Experts of a small language model: 96 SwiGLU neurons an expert, 2 picks a token.
Below are experts of layer 5 (counted from 0) of a mixture-of-experts language model. Rows are named router (the router's row for the expert), gate (a neuron's input weights, with its number), up (a neuron's input weights, with its number), down (a neuron's output weights, with its number) and show model dimensions 240-319. Each number is 500 + 40 x the weight over its row's rms, rounded and kept within 0 to 999. Numbers have three digits each.
After each expert's rows: "mostly gets" lists some tokens that are sent to it at least half of the time; "gets" lists some tokens that make up at least twice as much of what it gets as of all text. This comes from a sample of Wikipedia text that the model never trained on. Tokens count by the router's weight.

# expert 0
router:439487495466577515514494537454534484503475457547516552533532474479482495485469540536519548467496528470498455589510435436520468447536532464543522450470545506500488500396493530458474474536571481524595486519527540487553483559571466537557467529
gate26:474469481496541555521475487469457487454549429543548530460560545432533439523502487546530479493468500444517536517616465454447385452556477523430485444585512469509447430474466522495589500478454487521452534554525464509567557528439521451474490556
up26:468530571472457576571507407514379471473498455480468563508514440474495546456453515536466497542523488501505497526494492472536437426551532541435523525526486448532526455533584438509533489444458487504497528574544500431548557521481426474494425530
down26:523501465502553531483527480520449496494499580469437491496457435488510495455480473489555557522555429488549537505451517576556494437541481562487492499426536531529514496542533440521504525516459468481510574465511541465527491509542443509528493531
gate27:508478517510451508517490500543487448453535524517508532519468554455488528475482457482456587518528531477510416527473499511502419427545506492500472487466518493519430471491477538454506448472530498499492585468422556512585435466500468491552535560
up27:492461530468459527494515542480480476477519537521544499551441505499496520483503499537458487475477438474546457544486473503582527498558517549493472534486469485521451542480535509444496497527511574493494561549444531464505509507537554469523481545
down27:478518494520433522495510510461452434422511501453468491444452520555522491544499556553525561475547536507545414507543531512535499604514489505475530559501474467553465493470522490445433490517463471517493509486470464423502546485488481477499431523
gate28:519515520450535535458527455471418525493534548505477541525534492546486479525494497428496546518500517516489485493507499546417452422531497518449508514537583518442495488457534515442455422513538461492521472470494519490539395592509481497517475493
up28:470487509522487524454440462433514443553475513469487453429619479497491540481495480516501483507523524514556515472519522473553534547470513518492505434471488507475489507500493439490583434481548458407479525518497510506498513462458499484474507524
down28:477445495537483487472529462426497510572465483441535455512802475584526429525507473552494479480470474417504441526535515490485500517464520480511437515474478544436431535531459483490572498496481486515466537486514512468531487481502456494459550484
gate29:490483482533553485427488505534521427537467536501498507506523537492488564490502532519444537468509544545531463493545485482530501470539529580500522495536473503415564475447448469491549441467501566513542468568585453535446526616524444447541482579
up29:490509446548457573557480450457447472521497489501450526450542443530477433496529488537485429498507490460482536540458493492521517524472491540501540494474509484556427498498508547525443500604489535532427523555547567495506447501518559492483544501
down29:515479474522461560502549454512514461418530533428507539503417484524524465431478534572492535495486464477466527512547539453393458461586476522528511458421474478508490595511573540465525512518482482507533501520465520516449499492522487506498480485
gate30:522558508512568482518477544520520533483511571544475508482559459590499552512631550466533540519531459506508542528503444440482446424573575529515594489554478525547544448503496526500489475463520532511514483484495464465511468494508493520532528533
up30:534530490497509609511443469488490515509481549544507471552565460498470470534480570456448521459466563468484435425550562564534440459513491488581534479520588459534465551543547431539518490595489501450503534553512462452529507499463503506494537484
down30:474493478531498455567494522467501450465530470506537462446489505495496509565502534558519534486495545451509446550501516461512418455493589458502508563528497551502497445425379468420469481520579438543470507523520445423432529519540568481506544449
gate31:476541487484503468524511555485516503490493472463506522505535446541541515503457501544546503521522565493504462580514477434522456484531479498540493473543490466522510533496517542439452520527501480491449541510512491467499523526492543540524527506
up31:492446534538568477397430505522497477486493487522450507486527487490455531551521562532509510495442435491527582504453479468530524482485432549528536570435485466485478493489542587533532532481513584473490588484475477501540522519537469437519473545
down31:463521457432464437449507522518469459493461442521455524506541605477481514542530526462525491537508498472436511524492365505530535478500552472539520484523509489480495550489501463455515518520558502486507531480476466501460464541471533546494495517
gate32:508501487483516496428528459487505497533437502428499497475563472568498472500472526523479524478523442445572539501577432486466482514492501435541538506500477411553517514553493505473479473535461512458523517559463560511538460465503494491571437522
up32:565532476473519504523524562543515574585464566473458533498543511464434461489482476503553519481484502526553488532524458538412474462543523567495468469501543518446435550460547517479520475538559437497491391571533485539453490431531532517481527515
down32:473520472470492474468484466444503510512444499437561514532442503440554543482503500500551479502459524511511462468520457498470510462396479453521447525476581551484479475538520491491480571501437517546503450477511553492539529540573461522462407588
gate33:488427506516551543506536498530557479481579506495563466493551539483452562549463488456466481490488512493531429474456422500556520533527508567542504567475432476512494452500494517432530539515571558528536493535453527515526577583552502522571431488
up33:503523486472492553523488567501513522579574566519521405461458535458530527553496527488469506448493470540498509485416508475563496433493542464489511501561483457472548478563426531461493469525530499515619490517509527512515481513493512535481470515
down33:526559497449437451486552549458518516489513496504555470509572426496503540474572522504520480448462567421482521528498477525371545463573537496503565519495482505468517558480478463523477479453499513529454478424470441476473501459506501503520484526
gate34:445550472474489487463492593419561530544503519467503544491551507522504500490531468538498514473461484538527499500443504441457484538426580475484515481524521511458574549445432516527477422494548507542559459558470462503523523486540490564476549552
up34:485503540498477457513502406497429484536571549457481522511503446456491491476434499461481477575490538507461489556605510525499487478482526507519445499533525540506492580475508518467601480502527529503508483467463501518499451483505488533456529393
down34:520515494548543452524517496441500450438449536493374547490540562497565410446527481407502484575531514474497515526460512460475429491504564493445438504489435542463507564541535478470516536488519501483547502512509527517513527554463478502515486511
gate35:476486504517496481491583509535561573541481492544489588585572429537517480542455486478463542547534425535467434477516481482562518581528452477500504410465508444507445528548511540529466542475472526513538549478529466375578552564503512520531547537
up35:493553547540521510524481499484521435507490501453492561494480531515484504464540529554477511425470519428558562466504469575464507521501550391543470578529474485507491436482481526482537446523551486481518548483578552513431508555515531484386496455
down35:521487500495516489476527606499519525498472481470525522486505519467518580508500580465548421460549566527429502485463474487449500528446431498449574541496530525454462524565562498490449520488516509499519550472601540482418560573474501470484475468
mostly gets: " f", " F", "3", "1", "4", "F"
gets: "1", "2", "0", "3", "4", "5"

# expert 7
router:503490451513544601489535514448520491553491526518529460489499493589555544458522567544525583452466535437512456562580568463510552490519562516475518466463519584535480522522444447466480495498527442483512523528430520482522485489507450458572559546
gate26:579463561460537589510508508528464571504464499535512499487508481487514468504489550509411439477516489550538507514548529530471559479513504544432570571489537534497503503559456436550492541541447512529538495525517503448544478511484509488518491539
up26:519530533519551469498568444499529534490427487446452543560502483572467510532544465549489497562470521535481508471472467494422501473446495443468484436450447505541444560520558447632518408486462530560547437484570521465517476562551453495492490469
down26:513455536536470553537577501497456515464542475490505474499412519449547488554448529466465533478466537460501595499526542429559538532518523485531453554526469543479541517489515500455476510524482490482462470439471421482532494605482494440536561516
gate27:502458472486483496532536469483513511438492545463523488478480536567518554506488553642507515475516631574535443494540518531630460480485483539529518462498525541467481511548477464515472490509460455520467488473474527519535488436453507538541508480
up27:526528484491544470492492497516457556423576504462518436622530510484491522528430486543473530512526451482487520552463507533557432507464474534470535515521510594449496585496492447435531563507439472453504469393451530504525445456543542535508470556
down27:427520460498522521528506478489585390505547530517491496399466449507418447438449538458531487437506427430492517508473466542510473517466475439494520514525510518522539470528515575564558503490502546434505541489577535527429447491528503523479469530
gate28:484404511500510532497533546475433568530507504527454486546508413565418519459520547491503503424474454516433539508500538514537445458468587547478497451554607489494511524542502533554477450515463515557493516502461526525600492506456497506547492502
up28:432505530537490452513493556468494473462463453458504483544520525485491484496496428480504508479529513569476452626393569485534453493427541475550491599456477521547514538490518407515521459462533492480460567460453572486504546510552554422514503556
down28:463472425487497491428469513585454527470485537482542499495378476515480431549513545464466502523532481458546537581412514474420479513508468499447505528482536543425502469487508527429581454426485480446569513507528509486499489468526486455508491512
gate29:471379448505432482440468488469557478578518497485513521494498498543472472504536569632446569447472534523468537490466477440506501502508467511431550582450498554415492492452531506493520505455452609413571504531499474554527593523541515541583585526
up29:457559532536468475581419461516502425485525472489530475508498522475459457572470446480562536497473568458493517533481473477548545544534562534543487522433465522527483562531457498510501479540536504447558511479542543502443484471548416582507433541
down29:515453501504574496480574507536483479461540526448569540491591468448539501386498440480460487541533457514511615503412514471486491525544490531533454476453484530565492530556533504477488443539516486513526553470496473572491423532588503557489474492
gate30:474476422569501463526546507527573465532522524471539498481491535478462420441514537439535484549471556467489479523531527553454516459474549559477477485425487503485541491494490457468497483572474496474446549541425547606481511590494503452526444529
up30:489409530507528491565542500454540430519502463485454426476508492554411476502469474475531520467570437468543453541551507505499554476565517516549490472485425433531478458547537565498472493530489486480449472460512409503473528567514465458516460435
down30:514473498495516544486536480507475512518478545481512564542411522538503531425560572485433508492490434454480472467501469436581540526463462488459462558490470501553527477437484445510475532484468545515412472529510478423543461471450538501503530563
gate31:431446490514480524548462543464508523513461528513525577475480481493444510499604485540562468502481573504488415499530528490543471466490563516542450442540485503419559484533526498476532550482513555449501555509515528504527522458519531509498516532
up31:439462486531477557537431456414518490520514462399501548454470531530453576560488466502463501470479591527559437430545569561484513466492501516459506584537528492505548469525528499510477489541521489478502524453522503455549469394507489428486530545
down31:431600468512516491479437469414470539456457535495555414426412466508510438445514511485495556542526462460566486522519475557497452539491561540513510539473479516460547484350473541577462522446529481492496585469519493464545452498490522492554507558
gate32:502449536560536502573468544479513522462507437577515530496510511537512489511550552477530498560457519452482505485525430476488584454520516454516512493524503475553502507517469476473590521560469508529487518471464520473471465476526449515532471493
up32:527524489488487544447534418415551487526521535471591494526499555504513451474467520525466570477466535499503488513564470407525461476510539483508454496557481505506571520499510557482520465531497462514482582490442512478537536545479505484464513422
down32:508470458552505473559488518441519565388464539459524489531656535545538585505503565453535421530549557516498530494484518467526485492528487520516542524525590460449482526470507597460537489550546497468511538541534530476609540499437466514505446436
gate33:548493470528589456518514441489505518539524573503535587464444469507541415457442449500437510498495488424518468608476544510575519505505521501496520519529488505472540549488521477466462475532491459446526487490462510567520512511546537508555537477
up33:512515506580585547553459557567454597447579531468477510458456461504477478542523553521470561435558547518467507451572563441457544497506455465521525512482470460551455522476424468513501447486451556583511509518426470511511503522532416538480505535
down33:477502450486499452484453484476554517454472595514449459492521502531464425534516561465458613432491510494531477454563475443478462451520495507528442489560534562414488519496536537457492457566467493556498516528435456535522493487501459525543532581
gate34:510520463468529471447542521507541474475461513464557481498470485583553576533542573456543539466391480508521433486445501484470518474530487508498492499412550501513507499572497528476533512411484515559503501492456497501490524509552450499558515474
up34:577459491461503465512445516511522530486520494467495492493438488570485490583415473452460544470503484549497526503436491446464465500530441543550526489529563510481419504510446488510515563519509496483513458560503456495530499498468552495532507510
down34:426494471503433495467499497534575509470461511451503502507661605505448509485506517556458448500499528451556542574499431471491470488447544537468485496464632538474497510424578430441441474474452501497521496485500528491528513493495485508531558516
gate35:475535512451476505526560469487481543504518493537480496503535526566469579534545512520497516489487526490439622559536576483454444548552464495542507483494475442468398471549437487487553435484477531488509515479467536477462492529523421543490511489
up35:527540509472441520470458511603587463455503482470461516441519494487517504508511511503518491519583501449520581493512557498505478520558516528535514425531538472530537545472502537519585489571434412524484515433507534574510488478508444479578547392
down35:504425512510545527509509491493524496513489557494467467502691472449553508518518498493510533481508498546471543458485528476433501425598527566434582493435471494442473487593488555532443483537523539482538506525455507420482504450457512456454485528
mostly gets: " the", " The", " a", " his", "The", " —;"
gets: " |", " the", " of", " a", "|", ":"

# expert 3
router:465499498533541592533473475478545406530461428472544515413553470520556472453487497550545504519455494500459517506572418504572496444477523462530491506491474517556495473447523447542527577505501456530490591571455509514499401524466474541548547462
gate26:552498467404491530523437405441492507509551587463469493475580525528500491511513480455481460512531553454475511548509451544544474560501517476460516521499466479530516492495500471502532529569414503519477498546489508567565434509427411543533462519
up26:524499485529515446452526521426439490528475512505470504484534453507465516513490439476531484486453539477457555503483465526516513511377489517434441449475479421545541547491589515527489523494429489433516581497499494506530487522450493530541500522
down26:510519489541562477469490422476581507449552478477446448473691522529470483443435472471477546478522476445499529530442510441564573521487470533460488482472467504483498521444531459481553516427506516476518456531495494519530455500508500502502482515
gate27:596516442433597457453477517514466469438560471490589504499581476525498516569479478535475474460484487451542484577566433532527494537462503518473465487441466507477555520509453501487496513518541502464548499515528530487512498491507496477537487484
up27:515428484510429481473538497467543486537461558525487475549415515464592438512483438542512523496533526617548528472570548486506487473543533430552467521495528520500556456487570501532486560526424468484552593463509469498474480487473503522457533475
down27:499526522475533555478489524473497522502491527544440462479435511516544576528566502525518488403517539492523398546548520546524438454511516439524555406473456470460482485503490503495458522489506522507512530431503588571558550552528435566438535523
gate28:468532511500470601526514473541487433401553464489556535515547516506498511550502566520504453421511541529577500472582515506494467516549573528411544541469498483573496477494518519518514477497553465470546511444525492468513479548566453457510467481
up28:474477456444421545530460544506555496489513540520472553575481503489494481460430483464480503511520520502515509421579497464533411426538468470486526606428490429512540439468486414414450497430499506435476478505521481552535476460535501560421507496
down28:532466498527543569563490485586518515525441474501570552476568516529457571548511492539486516459485483541471512519444506537520506548473468454475544539543441495568497541432531528562477585529533501481515510536460514469524453549498505460519477538
gate29:483468510541516594508487479508430500491478515505473522429500402557548484545498619516548504542515530486428572437474516513498506485558562461514494501462492422518523508467566439466539557503487530506510467475512489446559509506494538542540477531
up29:551529489442458521482461460509444513479600472481516536562474520465532505456506519623472531474487517509514418475502526551505521521512465500543524492479451518404517464490501521636524582507514475553483483532403497463448515448529483522446511514
down29:442503506511521550501477564447542500543478471516487559530445548435576499490422488455588512552473520518455554490561438488567500447447523540473481457487473516536523469502467496515528490405475429532449492527474540525518482455532480541523528533
gate30:480464424502541538572549467482490513530478503542534472510496459499521490513496500470513482567447491566479446533474445453537501507546537552384524509495479532477490420476445469476577459432456485501500584487544491538455483542444399555497436500
up30:490553510487447507568536420462550538463495509443544473504471453499440547473449553483440441531558499525546497473483481523508496494481538509491520523565506497485521491490485481541508521562441570539451504496512524588492478536432470531474475492
down30:528501548461490431519551462504465596502532506522539468520478510493447520470524415525508500426519502466511495569494495483526510527455583495503490532493534521539593493522505452517436463542561460506473450534462509527493535501500523479495472511
gate31:509439458545413450493504481495453538496476529530496490483508577536494543475502442483517483524519456470538489482503419412542467519416503469513533446551483490496449473476565530557605586431564476557521469475499524506486448451521522535551477535
up31:504504480479515549510531517512562478523552489475450452566476496533476523492546577521466464404490527550456569489553533597544549444466527555504497510533558555496471580567469503539445433510468468446511480565452475410514521416574467480526541471
down31:460485476441521441436487487469545444520490460492541499518477540464502460460580522514513499508465517470517449477521476519483497513493468524517464455511480466505502582484546484531535503463482507447563517536502464531479531460474467533476543514
gate32:541472458496526569514522510541511551477427568572491537515480451487534484498469510517488477482470532524436521481504463488467442463532433552524577543504505431545544509454522514480556505473466513507532575511490481539520520536499523550507547495
up32:595586572519467516539477525549495427503401510532496498475472450478466556529521502506433503412555455555498463448558470484531530499529492511558523518487429523511494503434514441520525505462543463498535566546480410537513529484519531481546492539
down32:509562512516526533502509522540493534526495438483498496515421502517513458476408427532502494447470516468544502540488454541473448495476455546499496477535447457477504438527511559464460570474532484532477508493541451534487500501492531535495473594
gate33:440460500462593532484520553505517524506504519532421477519501469470518525519492567504542472482535519466453509525520474442552445451485470515604581468459434528480553488499479493475512485522469453469472526497465503487537485520515483562511529445
up33:473543506528580484512543477507567477520506481461524513523470533455549514478584553473523478469466595540504483474444481464557493512452481482518524440486539531518462476532431524473506466459460508465502523428437580440470487534496446524475494447
down33:485475465519487554537468498478508514468513511525524495499435484529575553491538560501520490559475504566492524479524476593548496535514507483511604513560476530539512535553526504446516555450417487428495493513545381382419542496499503508530457525
gate34:452493535515485556515506507493494509543441510439451499487599502541507551586477503454532566532489533581509523550497437559502480515509444445484471523554491475464464512513469489513528540431487472481507558568489463503594436554502535537488472463
up34:448385592511542518514475470502501568590538529455510589510503457591519522458498532511524567418487514514537496518473511468501525486432497507488505529560576477441508475463541517518466562423474560520527500478505485428493503554534521437525486498
down34:503494450454495440497530494447511521509513490511474459535478512513533480533464517517533495447522537521537419471495415501536552478393461428458514518476476519534492516440489511539454495471495494429504503483548520485498512491470498531524527511
gate35:515494539505509528556437505534574502467445494433502444468525485492512423497484498542481552524496589433439457470472488427550480511494448563503509456519481560500432513488489490488550453497468550516541500510533495484504512570513513559554467508
up35:401500494479462476480432479511515516500410439506554544436494481495574535523492514511488527419428533446484511524449515534495511505512492500474464547482484541536524530543508522540529407534449430588582524533529500465460554578489459422508455490
down35:467461452505521536489531549465441588491426510467454506560517532449587459446494482496513468568525500487492534537439487431462472487539501462539559486482476587510478508534481580603486497544483501502510500494539507551462466479496572485524481456
mostly gets: " |\n", "\n", ".\n\n", ")\n", ".\n", "=="
gets: ".", "\n", " |\n", ".\n\n", "-", "|"

# expert 4
router:450453502513602526481538453527572426522513509509492568521541501500508522494496468540491490467459479496473520545515508520538471408566501554422469554521524512512442521508485477489557503594499465504528518478494501514509406497512521519505515497
gate26:548545513495513459489539567508544502528525518548496473577484526505530526492446490476498517517491461520467415580439479571474515503431528535542537512540483526440497531475520503454537554555443495474500480515495490454455491484459483536458561496
up26:502547476559499520547485539464445549493472476555584527518462520534515455498453464522506500444528520502517510563432461431464465486593452443503452561529523444503537422488566549517557505477458464510433533521533418516516487538536514518500527488
down26:487481476526430429464488543453467436490504498501495563469442460496410496533477504531495487518531509487491440534496525438409451510566458483519446534497552512500543458484457485480484487476478563504518488489513465441487545500518475534550524419
gate27:450516475486539499486556509534540528493511518501535575526590475526541504407501494459490433536475542477532516544522510468530429454504545515469540513448469516435502530500512473587536436550467531502502437554520514507462552493435571491528532447
up27:521430483518530506547510497491580505517464531475510436503505542560407528519431521523523506438520546456474451530455523574469509529502520461579428517531495469476478421500527497484505499445546517510450452517474529501532523459530470511452506440
down27:558548463458452518463531449606486490469432421478539466486441469447483564518445448557422555504577534568479520514550488465498541481405458534520578446468542500534468500448503500506503503552524412482490484455529565552494499476461498587563478445
gate28:490540529492417476515492515509510477487511490520530578517462493377471545508457552544481425484561485462456465524505490544608586461516507459509604450464453563564513516475496482474552575528551523518476567499408523548465481496488484506477509501
up28:449549510531537526554486462512447497475469481508498509480564484454509524469392526540530553461481541483455509481564504497483515547477497504482436551497411546494491449438474467475538520530506473433539573492493497476538499607560469475531512551
down28:507507522462468544502581487530450473450516519489478569469643536576499551575505552484484481496549518529451507452477504500537451489560544535439459514585472462488465543483502511530496524543473484594443490499438495462544497471544518536532484455
gate29:526488567497493503498505496511550445512526474495523464533534569495548490518467491519535521554596476459478421540500535484523548438527542544562522528557527539517482523483497509417519518523537534508509576620457486518548556540499518573466555479
up29:514500533542548568488559450492524527530538518561482518571490558463538488493472482462509489511579492494410485544488475489556558477525462472485561426507429542521493513441463474454514453499491449456492563525455493496538449529470521551499581489
down29:492556505534528483486501547476470530515453450581510443468670391481490510537532514505474500502523526470554560483466498474574535487542526490508528555486483474432512528534451490454448465485513499538550501437508489473479512528480479522571468519
gate30:462483445533506506423563514515494574448488467488472469484498554541532440575553485480485435480503547508402462510508415486466501521522501535385484568460579483522502545533501534439443492515436446471562510524513511541520508508440458457466467483
up30:493530499458559457548489525538544533535454468483453528501509484521453486500576483475507497510515565528468497472502446496507528550507485558409542521493423481532515460520401485523527563531488547508586507470487508494514492496439511509448450492
down30:565520482496505491520468441492445435437581571568538555537482413508465609520410486451530499460466511549555477552519438442431413508440488561560534458440552428440473459544582468510490487502513512543464485470522493489551528490525524568470546535
gate31:479537471488575529522561478486446434448450520484478484540536492471537513496501543513439507527495583452472427527539493477451507449536527515522520538450505477416576516527475507495478501500450440461503486437460510526558494523476542481511537455
up31:528468534526507513530540484575521505563454549493517444539552554452513523471505490431486567510467502517435396476462484496474545498522504488482500487446556489452497437513557531467505549524459459498478526518522482514618502527435437492422617491
down31:556528498474536465506539560492457478517488453506458525577516508516484556473523527465535551582474453486514552426442484494499489544456494430529527514492522497486473591498565498575469484506528445471503518480492566511551509533450508478491546525
gate32:523480453482526490468487484465524495454517481426460519561555453456493541482530547564487467458468552499413489532500599548515598526467453542506461548471497466497492535508554603493556441490522513500516479508533510524521564480478550446546568594
up32:546522506537466530485518498467521520553457541547504565471502404480533490488459527507506535517566440507459491469512508528549446465464543435564473570508544483512479477504446463558549485444560544537414550485535498445502537497574521497597465480
down32:494544464501486515542393508469499455522510521463551543496524502525476531561504513486468487564486555556572455526449475513514507466575503498529464430465478469511493479452512421509506622477543502458449425504518466465452501475570565507489555509
gate33:419466487509484472507507425488511482497548497478527526445527518505473520531558534448532529493556510459461479495481444446525526479386464504483514526503547560445422493509476532467499448519512520511530454535555511500529471509467537574496525500
up33:560489477478472478548407516546469521535414538521448457533481488479520470513539439505530492535483575422507525509552479513512557522561482588472482465443461514521492507468542474487537497452549503542445547503541501538499556480512451528489550519
down33:479549510470489536572452484467531415520524547485527484480534541487521551531451497518450516501489499541536520554509548462547519429481510595468490568449462528485498497461481589458480613492628512501523448492545538552461473453483439473547472548
gate34:480478458453505461456551498530488470532444485500462436493525522467482527502550478540530492464537524539542516473474513446543507494518442529401519485592587489465493536504426495466423566536494450562495496470495482496452484451544477493460474485
up34:462508492480495491459529572507453501544426504493494515566540567450465503468503525542527541458471449462470503492541460491493532495497493590614533446453550506490437478480581527474526494536520552473548481550500455461510578462519488524549519541
down34:568457446458481526530476545515499548568460454595500511460515473443513503490520597530495483488547456498494490498506497518560496540507486443540490579552477468470427459448555509544532528449386477436526542400569498518424491563524495448478582499
gate35:415488553521558482505542594528532515494552441532488528503502506453506461526483472503519491531473573537481427546538495540474560486434532575442489491495461563482589526510468519501495535500475482505456409515521522433564443583491455492629519403
up35:495444450490546463503525505505505449523528475581496591501524554522531536537514457537530502503518495571440496454373390537486501516439493465475454504481441525533506516520536525534562496555486479433474450543469431444535469515492516521446594508
down35:469435512415480474497572473477486495452425498486483479448508570483531518520495459477539501517497617458517419437497425533540501490511487453415517526499514515504492481500528459550537514475595499528481469545600439509503487516501488544499512484
mostly gets: " (", " ", "–", "/", "′", " $"
gets: " ", " (", "1", "0", "9", "–"

# expert 6
router:505434484475554437514462545463545459542542425478422473486516504571541528584536559556497421451441567521462480533494470450526482426515548508538510471479523521517428554472483540472509617543501506508516510504475514511467451493484439550548528500
gate0:458458498462433504500473488546536480491505509541415478495465500498524494596529562474460585530508513464433598452410519489507488539543539605481433499463542530513506488522490469575591513530483492545499448476456522481459490503598490493498513470
up0:504451519478519466544508490544527472547456536548526506534491494483509533543481504543459440545573525571515456462469430483486514486557541482518514506490533537485494546491485532469547545436576475521434556441545508513511564541465512550460501473
down0:520531503432512579530490516495422495523596504527509475502597441484441517501490518520489558449462494472559527523473473536564517455589512516543473459460447493540529459522497417515532487493507503575511552487532500539451502496481558513458447509
gate1:476455422521537445544509510533560471494459486494478469499496463553486523510472521522472575525453438537457502531527467455533535554484432487515539503471497549414551459516548525494466463547496540543491517480553548511483501559463520552537589527
up1:515559457528464535534512557489515475420521551494567485509464516540483469495526495463494596536499500514505535502538468489451547473499395527533557455516477483475469510489456549581490513531535487445560472487511555602483500506435527501474529493
down1:535495549553520480556529492462463550581491506496500510498474471426466497548521514458493457472524419526514483522462512550468481517481507463525479487540531427520504464516519448489511474563449472473487521459485505452503506463605480451493472445
gate2:498518469497492398408536527571409475429431522520462508459529510469513551441550519586523480483537457541408466525391533508495465405517512419438532512574493490544496532467518544483498526511487476494484506485488466569533493515494548462536536519
up2:522540483501548469523553483456554527577424505514511499522442523473538490561520467490434563455499538527462475452552535501532510468555486532496438519464584534466512515533511585510542456514475529484503480531436507471494478455455458533539546490
down2:556522435501521484508469577523508471443518406460458527456485572460529509560534433514475502488512563533501450492471481497429503513515470529524546530614551498579444542514402519591387529496480470468527475507473488441522496465556523545532572473
gate3:514443530546494463549499529555526510507500525517517500526458435485534549569565519541505484479454528453517448514405503570583550467535476532533500543530526552541507527559476511497452509466412508536465486485520571481559496461512489551525481500
up3:429556511465489448483500532577490515476510489479462500440547481513538564533455472550493464416472509535493498452514571531539456446524499501592479468504474437466454575504459426518453493486494527572490490436487492465536500502502507531528483467
down3:486510533476449520535505479502511425404472530485482520465558492469550506468501468484535520465527434486521473523540461481551529586479492519451482515513583578480452513469484429529481541533600495477496559530591506503444433432509506467479528526
gate4:496540446526527458475505507453509405490473461485520568491490528471505540522494541554443500510464499589553498452524498485493460473516546482456505485468467532534474565570572515490530587479445494487426587468504550519467465534465468514497426505
up4:491505430532515439508532526446464429495457521523537502473455528507520458502477558470501459556477519471489494485501526526482456436452515389524493443531488471527514470525575503509526484530489506464478452495413566583489476519438555553551458443
down4:511485528533482440448517540547413556432541415530533477409523516485516541513439572553548493408512441494481535488517515458516438559460463454518506501529464418440509516522485478465573448460506407545531473473489538561502449453482529504502526493
gate5:426442489563468468570452496517503509492475504500538558459490532530524549484413560549503533555530464525535498494498508493520498486478542567534530502565553488465518434502525522555426569486502514408539449492488498548494490499521489641495529477
up5:507541462585551542535462448562536488598492495475456509483481523497532488462586469457505491482567534470429540493479492488516565509464510543465468494516554542495510514436443484461506434507456562456512512547537511514489481465569474601548576465
down5:461527471507529541491530489450504478503457514530472545517476486518560532506524480524425467509488515575456544533502585539436556467462463471519604501511559387433505523480565506531491541495494560452535437514510505537541501533598484452470501562
gate6:522505495549437497537562596479513457466490494536482455524547481489483508524495553412522525589541504463529518477526396522517569484443503545410533524549512521471541482461508499536535544565475453589512422512438489543487475450469458528542492533
up6:461505516540462478463498463481482538497517530473497480566481500437548485562563529440534468558518504507534420471508424450450532513490567585533502510454500534459478585563441456565469447506506503493490558407440498514531506536502485513514409438
down6:486488564544440486499500551511433557469475477533479479432617526495511474520518458483545551490495484448518532506562555486546487540463479518415493506514506537502478468446460524511486456477456535611513503497474469506439528499464561438444487477
gate7:504539537497449507470544535486494438526530465572503475508527553501467497515462487519496543527541556490419588445511524501492499530447500523447487543473543578462403533541519488477535524576548468473472491555413571476517497529468470517572531545
up7:476484493536497477449456547548444472461529479541477524408536488545469585527540519502437483497469500487508558382607513508474476499547460512535433451625485484517506539502579516506521443548499531546548411500463497451405492517554511511533476472
down7:491452504504503505467455491540509462526523555531502547514593500542488479471441594497482493522548507503461573431591511498478518567498502479519560537510528545490466520421513428453560489528446489439568527552507519483524522555487514485553489493
gate8:541518525506506589519463470473534443539482492469561484481500502524494462474508560507536563536453575544496561529481502424499479496527492493482521378511518483525578473587508535481551542498481512477560582520589490513483528546468556490446531495
up8:551494505438489544558448489470514486478553555458537525512508540508416517532487529479516494477469431532498498500512496497547433417574442510450479514562543481509517488468437522447490441527506545549473505530550480467497499542557515497545564543
down8:492459433506487527478519515579567524489480509514491495513563428419447515540453490426478440492508541537491596509544474503534523533525481437561486476488508465488523527535560595446505577477528521492506464489414516458428544425518489523490578524
gate9:575530566534495448527509521466485534459538482488455530565492441600491534481534456499500488523439454503466521539465460465505509480460489563519498545501524526400480564512513462485567542508507508471541502509465417581476448461505512512503570510
up9:444527471539463555391516522519492441495505534534547470530507575493522495493501427546549462475510535467533443450548498443474526515493520436479528511529530422521473521559476471484468495491518497552526473445496455439499570512472478468516479486
down9:495500454558468526495478521484502524569470569528512488449409483469552515467487496521475479545516497558511500475445463558498487446505431472470472505540576486505545474561535544524494482555506534443491513543484463494435503506550471524485478521
mostly gets: " was", " is", " are", " were", ",", " but"
gets: ",", " and", " was", " is", " of", " to"